Experts of a small language model: width 256, 300M tokens.
Below are experts of layer 3 (counted from 0) of a mixture-of-experts language model. Rows are named router (the router's row for the expert), gate (a neuron's input weights, with its number), up (a neuron's input weights, with its number), down (a neuron's output weights, with its number) and show model dimensions 0-255. Each number is 50 + 15 x the weight over its row's rms, rounded and kept within 0 to 99.
After each expert's rows: "gets" lists some tokens that make up at least twice as much of what it gets as of all text; "comes before" lists some tokens at least twice as common just after its tokens as in all text. This comes from a sample of Wikipedia text that the model never trained on. Tokens count by the router's weight.

# expert 39
router:43 40 47 57 48 49 54 48 25 57 52 74 46 50 56 45 37 46 59 72 66 38 58 54 47 67 52 55 45 30 45 36 65 84 49 46 50 25 57 59 57 16 37 58 43 46 59 19 61 60 21 49 38 50 80 41 46 53 43 38 59 66 39 68 16 00 25 61 56 40 37 60 50 34 60 25 25 38 20 63 76 45 23 46 42 21 49 58 47 29 68 40 62 74 24 50 55 64 74 51 61 37 27 10 57 55 30 75 39 65 46 70 69 27 42 35 55 47 61 26 52 55 49 69 48 56 51 61 60 47 37 25 35 44 57 60 57 54 40 55 49 32 55 74 54 65 45 44 51 50 47 49 51 81 69 59 38 61 77 56 80 72 48 41 55 36 45 43 54 50 46 25 46 48 35 60 43 37 62 65 72 36 37 57 35 65 68 65 54 62 54 40 22 58 42 49 42 88 64 46 33 78 30 47 22 61 21 54 33 63 51 42 75 64 74 60 55 67 49 64 56 53 55 24 73 55 68 52 25 33 24 48 60 47 56 57 66 62 40 47 48 38 59 53 55 45 48 55 44 36 51 25 34 83 26 55
gate2:52 31 35 33 64 50 17 58 45 63 55 71 51 48 68 57 55 29 56 77 47 88 48 32 60 50 53 53 39 35 65 56 66 60 62 29 48 48 27 55 49 23 46 47 49 58 42 41 51 24 26 56 59 66 54 55 39 70 62 46 41 29 31 65 48 52 78 61 41 37 46 65 55 56 42 35 34 34 63 76 70 59 60 67 63 68 83 71 75 37 45 49 48 85 58 61 65 40 10 62 74 60 65 34 56 45 40 43 33 57 78 09 22 35 53 41 40 42 55 73 53 40 34 72 64 70 42 46 65 61 36 23 36 54 78 26 48 43 50 72 42 61 57 38 61 40 51 38 47 38 44 44 47 61 55 17 56 41 75 64 42 29 62 20 37 48 48 44 61 43 62 23 61 38 68 54 57 42 44 63 59 65 53 63 59 41 63 36 34 43 30 33 25 29 27 27 70 53 30 42 48 42 42 30 45 38 33 74 40 45 44 61 49 49 57 60 44 50 63 65 32 24 50 48 47 38 50 51 43 60 52 59 69 43 36 64 22 44 49 52 55 53 25 42 89 22 65 65 82 56 60 49 72 59 26 59
up2:63 28 43 30 59 49 20 66 33 31 62 58 40 45 53 48 56 18 59 79 35 74 41 41 56 57 58 55 47 37 64 60 57 52 59 18 54 49 29 51 55 23 63 18 46 51 33 47 54 37 23 47 63 56 27 65 45 62 50 60 54 35 55 64 52 60 75 80 49 41 35 55 31 46 56 43 31 31 57 65 54 49 52 63 60 68 82 77 76 42 52 42 53 93 45 41 63 44 09 70 82 44 54 52 51 43 46 47 40 45 67 02 34 36 59 46 46 45 55 75 41 37 40 77 58 73 36 41 49 67 37 32 38 45 85 32 55 50 54 62 45 78 48 51 43 52 57 38 48 28 40 34 46 63 54 16 54 49 71 83 47 28 41 35 34 52 48 30 50 53 54 26 67 63 60 53 62 44 39 56 50 60 49 50 60 54 71 28 26 28 16 41 37 20 38 30 75 47 36 50 61 45 40 34 65 35 54 64 30 56 46 46 46 56 45 64 40 53 59 48 50 44 47 51 60 32 43 52 41 48 62 44 73 63 41 78 24 41 46 55 77 48 27 58 77 60 71 57 82 71 58 42 61 53 31 47
down2:34 65 46 67 08 51 42 69 55 58 45 16 43 44 32 41 67 33 27 43 54 65 44 47 64 51 59 63 52 31 53 25 53 29 45 45 72 43 34 44 36 34 14 44 96 60 65 40 48 45 43 57 83 64 76 37 67 37 57 50 24 51 44 88 53 48 33 26 72 56 61 54 56 48 45 52 54 61 38 53 67 65 49 53 43 70 41 82 48 49 44 72 62 22 63 76 56 40 48 75 36 58 54 60 50 51 75 67 88 80 57 40 57 54 40 61 48 65 32 50 66 31 55 60 30 48 52 41 48 49 41 36 42 56 59 65 59 16 47 26 33 35 51 40 39 63 65 43 83 66 59 57 28 23 30 37 43 49 38 65 61 56 51 29 35 56 53 65 47 83 50 52 50 40 56 45 50 63 67 18 48 62 46 55 59 43 25 31 46 65 25 32 46 47 64 48 54 41 30 47 44 34 44 58 26 38 63 60 27 45 66 40 78 72 62 46 68 70 38 42 32 63 29 49 59 66 66 66 61 30 42 50 10 50 24 57 31 55 29 66 57 41 43 41 53 63 53 81 52 39 53 53 49 44 37 49
gets: " |", " 2015", " 2025", " 2018", " 2016", " 2005"
comes before: " |", "\n", "-", " –", "|", " (age"

# expert 27
router:45 51 56 49 62 29 62 41 31 54 71 52 56 47 62 41 35 55 30 53 57 50 53 66 42 69 57 61 52 43 58 26 78 57 55 48 60 29 77 72 63 50 26 50 42 53 53 38 49 64 22 54 25 33 63 40 46 48 69 40 77 61 52 51 23 09 46 74 51 31 48 48 55 33 64 59 52 44 39 67 57 14 39 51 48 25 46 74 43 12 55 48 53 76 43 62 59 56 73 46 60 24 32 32 41 73 32 48 35 62 50 75 77 34 32 57 69 47 49 38 59 65 37 60 44 53 58 49 62 42 39 43 33 53 68 33 61 41 40 53 37 46 41 72 36 62 20 50 47 88 23 28 92 62 67 49 50 47 69 34 64 73 40 20 44 40 37 40 29 34 58 22 42 44 37 35 33 43 51 74 59 41 44 59 23 58 55 56 88 70 72 38 33 49 57 63 63 64 68 42 27 95 40 57 39 58 41 48 49 68 32 42 55 47 74 65 38 67 46 63 70 55 44 42 62 67 59 51 42 15 36 38 50 46 54 53 39 83 43 31 47 54 75 59 55 34 43 52 47 34 57 39 42 55 36 57
gate2:45 38 37 50 56 52 30 29 42 76 45 74 61 10 51 42 64 84 45 62 64 41 32 64 45 45 12 53 49 33 82 39 49 62 42 34 42 38 36 55 92 49 70 43 36 67 59 49 53 47 44 11 38 64 45 85 62 65 65 37 87 52 52 36 72 58 54 66 74 52 61 33 48 44 60 63 61 20 25 23 40 60 78 29 57 64 54 51 43 62 65 73 45 28 86 30 44 58 46 56 27 42 48 44 63 48 65 50 49 41 56 46 47 45 29 41 45 41 43 43 41 53 59 57 48 51 52 65 49 60 64 55 40 63 27 48 62 25 92 62 33 55 63 40 42 44 32 45 50 46 51 37 35 55 62 37 63 47 65 55 46 51 55 61 59 65 58 69 41 75 61 78 34 45 58 42 48 33 37 42 46 54 47 51 44 54 47 49 30 61 38 60 58 62 63 58 74 31 25 67 41 61 58 40 62 66 42 25 37 58 71 55 40 78 41 31 37 50 50 27 20 49 42 32 50 39 82 48 44 29 00 73 49 75 31 81 43 51 52 42 74 48 33 56 44 58 45 40 46 51 44 57 73 38 55 45
up2:45 65 50 66 58 36 67 73 44 20 56 41 35 72 54 48 40 29 32 50 43 37 61 48 77 62 82 23 63 79 28 46 40 38 51 61 46 64 48 36 29 36 21 49 59 50 56 40 48 43 52 79 57 64 51 11 39 53 50 57 16 33 53 51 18 30 42 42 27 45 27 66 54 63 43 41 54 73 90 93 59 37 39 63 48 53 38 58 67 14 41 19 48 78 26 61 58 33 50 44 53 52 58 58 63 53 35 54 54 55 47 56 50 54 69 60 61 52 33 55 66 31 40 44 47 63 54 50 33 45 40 44 66 50 85 68 42 71 10 32 62 46 38 56 70 75 64 54 53 53 53 68 55 52 28 64 41 43 39 35 49 58 49 20 48 50 46 23 47 39 64 38 65 69 43 56 31 54 36 70 42 54 55 37 51 55 52 42 63 40 52 41 28 38 43 40 46 74 58 27 51 25 41 59 28 53 71 76 58 31 35 35 63 31 54 66 63 50 56 58 68 49 67 67 51 51 30 60 48 64 76 35 56 09 69 26 32 62 55 49 47 38 84 33 58 33 57 47 64 49 54 45 38 69 41 60
down2:64 54 68 31 76 43 43 37 50 46 73 79 48 44 59 60 47 41 35 71 38 30 39 34 77 59 55 68 41 46 41 63 49 29 49 67 67 63 48 45 18 46 45 56 42 33 57 55 52 52 47 55 47 46 34 55 57 25 54 69 46 44 51 14 51 29 65 53 67 51 38 47 36 20 53 64 36 86 43 58 38 53 60 50 41 53 74 29 47 62 82 73 08 64 76 58 63 48 37 56 64 41 56 40 44 31 38 37 38 46 42 41 45 47 50 69 53 42 37 64 50 15 34 47 38 34 52 23 62 35 39 60 60 41 65 11 56 84 42 44 60 52 59 50 66 30 60 43 17 89 81 38 37 61 49 40 27 48 47 27 45 52 72 42 43 46 62 26 49 79 65 30 46 45 76 56 61 45 56 58 43 72 43 49 68 54 51 40 64 43 43 52 53 38 64 20 45 61 61 53 57 67 52 40 65 43 61 69 56 63 37 43 50 56 49 45 44 41 40 73 68 50 59 65 34 47 58 46 90 37 78 33 60 66 66 59 66 65 53 60 37 91 62 76 34 49 46 58 84 37 65 56 56 51 45 91
gets: " |", " ", " 3:", " –", " 1", " 0"
comes before: " |", "|", " ", " 0", " 1", " 2"

# expert 79
router:46 41 51 35 70 43 83 29 29 60 66 72 46 38 62 41 46 68 35 61 57 51 79 68 37 62 41 35 46 47 55 37 50 58 66 41 61 28 49 58 63 21 28 76 48 49 71 52 72 65 48 47 43 40 73 50 54 73 73 29 49 69 51 64 31 26 05 60 45 48 63 43 61 48 48 45 54 46 36 48 62 33 43 53 56 38 38 54 66 37 77 44 71 63 29 51 70 78 72 45 53 28 56 14 72 48 48 71 34 56 56 57 47 39 44 21 59 44 51 54 51 56 37 57 22 47 58 68 57 48 38 37 38 54 55 39 67 47 45 55 33 32 69 49 48 45 38 47 54 57 40 33 87 62 95 49 35 47 69 36 59 99 47 34 58 51 30 37 49 48 49 47 26 22 27 31 53 44 61 58 47 49 39 29 52 75 49 76 77 55 51 52 49 65 61 51 50 48 51 39 30 64 28 36 52 52 50 46 16 51 34 57 90 57 80 74 34 57 55 42 69 61 56 19 52 60 58 74 43 54 41 33 58 38 63 68 41 62 25 37 48 34 44 52 62 47 43 46 49 48 48 26 30 78 28 53
gate0:83 63 27 58 73 49 70 38 59 28 73 28 43 41 45 51 53 65 90 48 25 61 48 58 47 36 62 29 78 38 76 48 68 40 33 55 46 43 60 51 31 63 40 45 48 53 53 53 73 39 59 27 44 45 59 82 52 44 54 39 71 36 36 48 46 68 66 15 53 65 36 41 55 27 50 67 41 39 75 37 69 60 41 85 40 49 57 53 42 51 46 28 66 30 67 57 14 46 20 41 67 58 48 58 34 57 59 51 48 62 56 61 56 60 36 54 27 42 56 44 49 52 57 27 24 34 57 41 46 37 50 43 49 74 38 50 50 33 50 22 44 21 63 32 75 62 44 12 66 54 59 51 45 49 16 38 64 72 50 58 61 28 55 59 52 87 55 64 60 71 46 49 56 31 73 42 47 82 53 30 52 55 29 34 24 51 62 63 18 55 50 34 38 28 40 51 38 32 74 47 43 39 47 59 58 36 56 68 55 73 47 59 39 62 58 32 67 49 44 63 47 64 42 72 22 53 72 61 56 32 33 30 50 72 41 60 11 51 83 37 48 76 46 68 42 43 49 39 68 46 50 44 61 52 50 51
up0:25 44 75 60 25 61 46 59 40 71 38 72 51 58 46 39 55 37 25 56 71 46 53 45 54 51 42 62 24 63 39 60 28 48 47 57 43 72 44 51 59 31 58 60 47 38 48 54 21 58 47 75 45 55 45 24 50 40 56 68 45 76 47 44 59 36 32 81 35 15 61 60 39 65 47 21 34 68 28 71 23 33 74 26 66 53 60 46 59 47 49 64 36 77 38 50 73 44 72 45 33 49 49 52 84 38 37 32 55 39 44 37 65 42 69 58 77 49 45 34 55 47 66 76 74 72 50 56 55 68 58 49 54 29 71 47 61 54 48 58 52 79 21 71 27 33 49 90 37 61 31 54 42 47 70 67 39 16 41 31 32 73 40 39 39 12 51 40 48 44 56 59 34 58 24 53 47 27 52 82 65 58 52 51 72 50 42 33 56 44 47 51 56 64 65 39 50 88 42 70 45 58 80 31 30 52 49 49 50 36 59 39 50 43 45 54 30 46 69 38 42 33 54 22 72 40 23 35 51 64 62 66 52 40 70 30 71 32 24 57 60 31 64 46 73 59 57 61 51 42 55 57 53 46 54 51
down0:74 54 29 28 61 56 45 47 54 47 52 55 32 61 27 65 60 40 64 60 56 31 72 43 46 60 73 89 40 46 54 69 47 51 58 18 55 32 82 21 33 14 47 73 47 31 57 62 64 50 37 63 58 66 58 68 63 43 29 76 58 35 65 75 28 61 49 79 46 39 88 48 58 63 39 69 40 56 36 61 55 47 50 56 36 57 32 65 35 69 37 77 22 43 31 84 60 50 46 49 15 45 37 66 58 38 29 25 52 44 68 79 36 53 52 57 62 33 43 59 55 61 63 36 60 64 55 51 38 35 52 58 28 30 53 42 43 67 45 75 98 29 50 35 68 52 73 42 71 36 68 57 56 64 50 40 44 59 52 50 29 53 30 55 61 40 63 27 43 71 57 20 32 48 61 48 35 52 39 44 70 21 54 47 79 43 64 44 58 63 38 42 58 41 58 34 63 57 57 52 48 58 58 39 51 50 59 46 46 48 60 44 45 40 47 50 41 28 32 37 50 36 48 55 72 53 46 30 67 71 61 51 24 42 64 52 37 58 39 21 44 31 71 52 68 49 65 43 85 45 65 66 38 64 83 51
gets: "\n", "-", "==", " ==", "===", "|"
comes before: "\n", "-", "|", "The", "In", "=="

# expert 42
router:48 48 48 51 46 49 69 18 54 62 62 59 50 38 58 47 26 89 34 56 50 48 74 56 39 63 57 35 45 20 46 31 63 50 61 49 60 24 60 59 60 21 55 57 46 37 56 41 64 71 40 54 42 45 65 39 48 46 54 35 70 82 39 64 52 05 39 58 52 26 48 51 55 31 42 51 60 50 48 83 68 16 37 57 68 26 34 75 59 30 68 48 47 70 45 62 67 72 84 46 57 43 32 27 66 45 35 51 46 58 49 64 71 34 26 20 83 43 48 18 49 60 33 65 38 50 46 64 50 42 33 14 45 43 62 59 48 52 67 48 24 35 53 48 49 56 49 53 42 48 60 53 79 55 70 35 36 55 88 30 56 69 37 31 43 45 51 40 31 41 54 34 38 45 48 31 29 45 60 65 43 40 38 34 47 47 58 62 84 72 64 27 35 67 59 65 69 59 63 33 52 78 39 39 47 53 37 19 17 59 58 53 60 66 57 68 39 60 63 54 70 55 40 31 60 64 77 55 48 46 39 36 49 45 80 48 50 64 24 44 39 45 69 60 64 47 16 56 58 35 32 41 35 57 51 51
gate7:40 67 53 50 34 41 63 39 56 49 62 58 39 35 69 49 90 26 30 27 40 46 47 67 47 68 36 73 68 37 62 41 44 63 54 39 74 32 44 31 68 56 46 41 49 36 42 31 33 59 39 54 51 51 61 46 58 25 67 54 15 45 59 62 40 21 46 34 72 86 48 55 58 82 48 79 63 53 50 44 11 57 46 44 58 24 29 41 51 52 49 59 53 23 40 41 48 63 41 67 60 49 30 48 61 52 76 77 59 67 29 76 49 43 67 67 24 86 50 44 30 56 49 59 53 69 59 42 38 74 80 60 48 57 49 44 63 47 55 59 35 29 49 23 60 53 64 45 34 49 67 75 34 39 45 49 73 52 45 34 48 65 31 51 53 35 59 51 42 61 52 29 61 35 51 37 68 48 62 40 50 62 43 54 71 40 48 42 42 78 80 73 53 45 50 95 68 67 54 59 42 39 67 54 69 60 47 56 61 35 76 35 67 32 48 48 67 28 56 23 61 45 68 47 32 59 58 34 61 48 53 44 32 43 30 53 62 53 72 32 52 44 66 22 44 46 58 04 31 32 21 33 41 42 32 53
up7:59 68 38 58 29 48 75 25 41 48 65 46 40 42 62 49 94 34 25 29 39 45 61 54 49 46 39 78 72 38 76 42 35 56 45 54 59 31 52 35 63 65 46 46 56 59 32 56 51 55 35 56 73 55 73 41 64 16 61 62 32 61 47 57 33 45 40 33 82 69 37 59 67 72 54 89 70 58 32 51 35 39 39 39 52 33 47 52 58 53 70 30 58 38 52 43 58 68 59 58 38 50 48 42 51 53 76 67 66 70 42 57 48 30 61 51 14 68 36 33 62 57 36 51 61 58 40 27 39 57 66 52 45 39 42 49 65 73 35 60 32 14 32 29 79 44 69 41 25 56 67 74 49 49 72 57 75 79 55 32 48 65 35 67 65 50 49 47 50 63 55 44 45 04 36 33 53 45 66 51 49 48 39 63 70 25 52 48 51 66 89 52 53 45 48 74 84 55 54 66 40 51 33 73 65 45 53 53 65 38 66 52 50 32 28 54 68 34 54 23 54 52 51 44 54 47 56 44 66 38 45 50 16 40 45 54 74 66 59 22 60 51 45 35 55 51 58 18 37 39 48 21 44 45 31 64
down7:49 56 37 36 60 42 49 64 45 20 58 58 33 33 42 36 68 59 62 49 35 39 58 51 24 38 53 37 79 50 53 44 52 50 81 45 43 41 69 33 44 74 67 42 56 57 66 33 23 55 41 64 49 36 75 35 65 53 77 49 44 49 47 53 35 43 29 27 83 66 52 47 50 35 32 67 57 67 66 53 49 48 78 49 54 50 53 54 63 39 50 45 37 41 23 44 71 64 37 25 40 40 59 45 54 54 31 36 68 94 13 49 50 65 44 60 47 30 65 40 47 20 54 51 34 53 50 40 45 59 63 63 53 45 62 31 48 72 56 63 26 54 35 38 77 64 34 21 08 48 53 40 61 64 42 49 56 63 82 33 41 55 55 57 54 45 09 71 61 46 55 60 66 41 59 42 41 58 39 63 52 83 50 46 66 69 35 31 48 71 56 80 74 51 45 74 48 65 67 68 53 63 75 38 47 51 62 38 51 58 65 14 41 31 55 50 56 57 24 68 27 44 38 40 66 37 46 49 47 61 75 58 51 20 29 76 21 75 47 50 51 28 42 45 64 39 69 70 75 52 64 30 50 58 53 74
gets: " |", ";", ")", "),", ");", "."
comes before: "\n", " ", "-", " 0", " 1", " 2"

# expert 21
router:44 31 46 55 39 48 47 39 39 69 51 59 44 38 50 46 16 62 54 61 72 50 60 26 40 63 53 41 34 38 41 43 82 77 50 45 57 24 75 60 48 41 37 75 29 27 54 60 57 53 42 60 42 39 67 38 35 48 49 38 60 64 46 53 47 25 25 56 35 43 82 30 65 46 49 34 51 59 21 63 81 25 47 48 46 41 51 55 65 45 68 30 58 59 51 60 61 65 87 46 64 55 34 44 50 65 44 67 41 53 60 60 73 48 24 41 53 26 59 13 40 67 38 81 36 47 39 47 55 43 39 15 38 30 54 35 56 66 68 59 60 27 74 70 57 53 53 38 68 52 48 34 64 62 58 46 31 42 84 23 54 74 42 26 47 51 23 48 38 48 50 42 47 46 40 54 63 43 47 56 51 36 42 49 53 61 58 64 78 86 65 28 42 57 33 67 64 66 59 45 43 98 43 56 19 55 52 35 29 69 41 55 56 51 83 70 57 58 55 56 79 50 35 49 62 66 75 55 53 30 48 38 43 51 48 44 72 91 20 44 28 45 57 69 66 32 22 40 65 44 43 51 39 52 50 50
gate2:34 39 40 57 28 48 42 55 79 54 90 32 50 37 50 36 50 70 71 32 10 45 45 34 55 30 36 34 63 58 57 76 40 59 69 39 79 37 54 72 45 15 50 55 36 39 64 52 56 35 42 59 49 63 45 48 67 66 42 49 18 44 37 35 28 66 45 62 46 45 90 30 39 67 41 72 58 64 54 51 53 55 56 50 45 78 77 41 49 51 50 54 55 68 64 58 36 67 48 59 02 51 42 55 35 45 48 31 68 64 50 64 50 54 68 52 66 42 60 55 41 35 54 49 47 65 56 47 69 67 46 65 30 44 39 56 57 36 38 69 95 32 31 23 75 48 44 50 32 40 45 53 53 56 42 29 20 50 47 26 63 53 52 83 36 71 45 62 71 84 65 49 65 72 57 13 47 43 25 37 53 81 75 44 74 45 70 70 37 50 66 59 30 49 51 35 24 80 41 60 34 62 53 23 31 48 49 49 53 53 44 54 55 47 51 23 43 61 34 33 62 42 52 67 37 31 32 72 53 51 70 39 56 46 51 49 61 56 60 41 44 57 73 59 49 38 30 41 47 72 37 61 48 58 58 53
up2:59 66 58 55 70 27 60 52 17 52 03 65 49 69 45 54 51 50 36 54 82 41 43 59 46 58 51 60 24 28 51 20 43 48 33 39 30 67 56 47 50 82 38 53 67 66 28 39 46 48 74 42 53 24 53 57 40 44 47 40 91 61 63 41 75 34 55 31 57 26 19 67 53 33 64 32 45 36 44 36 42 53 45 48 54 34 22 63 44 52 43 47 54 41 39 55 61 33 43 45 89 56 66 61 62 51 49 75 34 37 61 40 36 38 28 52 33 72 34 66 62 57 54 71 44 41 24 48 43 25 56 38 57 54 52 46 60 53 61 35 15 71 82 71 33 65 62 54 75 52 41 48 53 51 47 60 89 45 55 80 27 59 44 31 55 37 54 36 31 26 35 45 48 34 41 65 41 54 59 50 47 38 34 65 28 61 28 24 55 47 26 28 81 56 53 65 59 25 52 28 63 30 50 66 53 40 49 62 49 31 56 43 51 64 59 64 64 57 73 63 23 67 47 40 81 76 71 34 38 40 22 48 63 48 42 48 35 49 44 62 60 51 24 62 43 52 58 52 58 44 70 34 54 41 59 49
down2:61 54 32 43 43 51 61 35 47 76 68 55 62 39 30 70 77 29 38 84 40 58 27 41 82 44 26 61 35 59 51 36 63 50 26 46 53 51 75 78 44 61 36 42 53 40 86 49 54 19 34 17 54 46 42 59 13 56 45 17 49 40 62 48 68 59 53 44 52 46 74 36 84 52 46 41 58 55 61 80 41 48 65 46 31 55 44 46 74 66 61 54 36 33 46 33 49 30 28 45 40 19 33 23 60 68 15 61 53 82 61 53 52 53 54 40 22 65 64 55 37 39 42 58 49 48 23 60 52 37 32 23 42 33 47 58 46 52 68 45 54 61 56 51 68 24 40 16 49 39 37 46 49 75 55 54 46 50 64 47 49 48 49 30 27 13 34 50 37 70 56 52 53 44 55 43 42 39 44 40 45 46 25 60 53 53 28 21 34 49 45 21 20 28 39 49 47 33 70 33 49 24 52 54 43 67 52 70 39 60 26 47 36 34 49 47 77 61 60 44 25 54 65 38 32 51 63 45 50 64 45 26 41 18 68 42 58 43 53 48 52 76 41 68 50 46 66 65 54 33 48 59 60 74 39 46
gets: " |", " 0", " ", " /", ":", " 1"
comes before: "\n", " ", " 0", " |", " 1", "|"

# expert 46
router:33 30 55 38 36 54 64 39 42 75 42 50 44 38 48 41 29 59 47 61 42 60 62 52 49 50 51 42 38 38 41 09 73 67 77 43 53 27 65 69 63 29 49 63 38 21 44 52 59 73 54 56 36 61 48 38 52 64 66 41 61 64 43 54 15 18 41 63 57 36 45 40 56 37 68 48 55 47 43 64 60 20 13 65 47 32 55 74 45 29 66 38 50 67 28 65 85 74 72 26 79 37 26 39 54 57 44 70 33 55 57 80 77 37 35 33 59 52 63 25 42 92 24 62 35 57 52 53 51 29 28 39 38 51 62 45 55 47 47 49 48 42 55 54 45 63 33 30 37 61 20 39 77 80 62 39 48 47 67 35 55 62 33 45 51 43 28 55 46 30 48 38 34 48 45 46 46 50 55 56 55 25 29 50 44 52 57 55 97 57 61 35 42 73 57 78 58 56 66 28 41 71 42 57 58 50 44 28 34 68 45 38 59 52 63 72 47 58 43 66 74 59 54 31 55 55 80 63 48 28 43 31 51 54 61 53 47 72 49 17 35 49 52 80 67 47 32 51 49 45 49 40 48 77 36 62
gate2:40 81 47 63 61 57 45 22 44 35 35 49 56 69 59 32 23 29 76 71 57 66 36 69 36 59 65 56 56 62 41 40 51 45 53 15 50 56 28 45 57 28 26 54 43 63 43 70 34 20 65 52 36 63 65 61 76 54 62 48 43 43 60 43 52 40 59 53 51 52 75 71 37 50 56 30 76 49 65 43 03 66 62 08 58 61 40 61 57 57 33 27 54 55 83 47 41 38 29 23 46 47 20 52 30 73 42 55 89 56 48 49 49 34 55 53 56 43 44 46 45 57 67 30 60 16 69 50 53 41 25 66 69 62 49 75 40 31 43 35 64 61 36 76 56 61 59 50 57 62 26 63 54 42 49 56 72 26 59 34 56 66 71 67 32 57 56 54 41 44 59 39 82 83 41 63 66 60 40 55 25 11 60 61 41 46 51 61 34 47 23 41 51 60 38 42 47 57 42 14 40 57 59 42 51 52 40 36 54 40 37 28 65 72 62 68 56 66 62 30 59 47 68 72 46 39 44 43 53 35 33 58 68 52 52 52 40 59 43 43 38 32 43 54 49 68 39 50 71 40 33 52 29 49 75 29
up2:40 32 41 50 61 46 62 65 33 45 40 53 57 25 54 40 41 50 50 34 72 56 21 71 56 55 64 41 53 38 46 53 69 52 60 69 76 42 52 68 52 80 31 41 80 65 61 52 43 60 30 60 72 53 53 79 44 51 61 54 46 64 64 83 42 73 38 34 65 50 45 35 61 57 29 85 15 62 81 47 62 52 65 60 24 52 42 70 16 52 55 38 24 53 46 43 59 38 74 47 77 50 71 44 66 66 38 38 60 44 55 42 31 65 34 40 69 54 58 74 48 59 37 61 42 59 19 53 37 61 53 43 48 59 48 38 42 39 47 56 19 55 55 21 70 44 46 60 28 41 55 56 60 62 38 48 34 45 65 26 28 54 42 48 43 34 38 65 47 45 29 95 25 72 16 50 38 30 49 58 32 33 48 41 41 49 52 51 64 55 53 48 24 40 47 61 76 48 36 50 53 60 64 69 34 61 87 57 47 58 48 43 53 63 32 47 42 30 30 77 32 57 46 47 22 57 55 63 45 47 48 38 67 50 24 51 43 18 44 25 44 67 69 64 27 43 54 62 07 50 73 61 66 41 30 59
down2:52 73 47 23 44 33 54 49 49 62 47 45 52 35 98 60 55 57 79 48 71 83 33 71 50 42 59 38 60 49 41 68 78 68 49 43 40 45 65 49 46 55 70 30 45 38 50 49 83 36 34 51 38 52 41 43 67 46 42 69 62 72 42 45 55 36 44 52 63 23 54 40 41 54 54 77 75 51 47 72 49 36 30 52 59 88 89 75 61 49 31 17 61 51 68 48 28 57 64 35 40 63 68 61 55 41 63 69 75 75 76 45 64 52 56 30 15 61 50 47 56 60 43 42 40 59 71 55 47 42 80 47 56 46 27 37 28 56 56 43 44 66 76 51 27 43 41 28 27 44 46 66 51 46 37 40 34 17 39 49 48 53 57 26 76 25 54 54 52 36 35 56 44 61 68 73 47 65 40 62 58 52 30 56 47 61 56 49 71 70 33 73 42 63 67 79 50 59 43 63 64 41 57 44 33 38 50 52 80 73 40 45 53 53 49 58 66 55 51 40 70 59 36 53 62 20 61 29 58 77 60 34 53 61 50 75 35 31 43 57 63 41 48 66 38 69 67 47 50 44 72 42 15 40 42 18
gets: " |", "\n", " -", " –", " ", ";"
comes before: "|", "\n", " ", "-", " 0", " 1"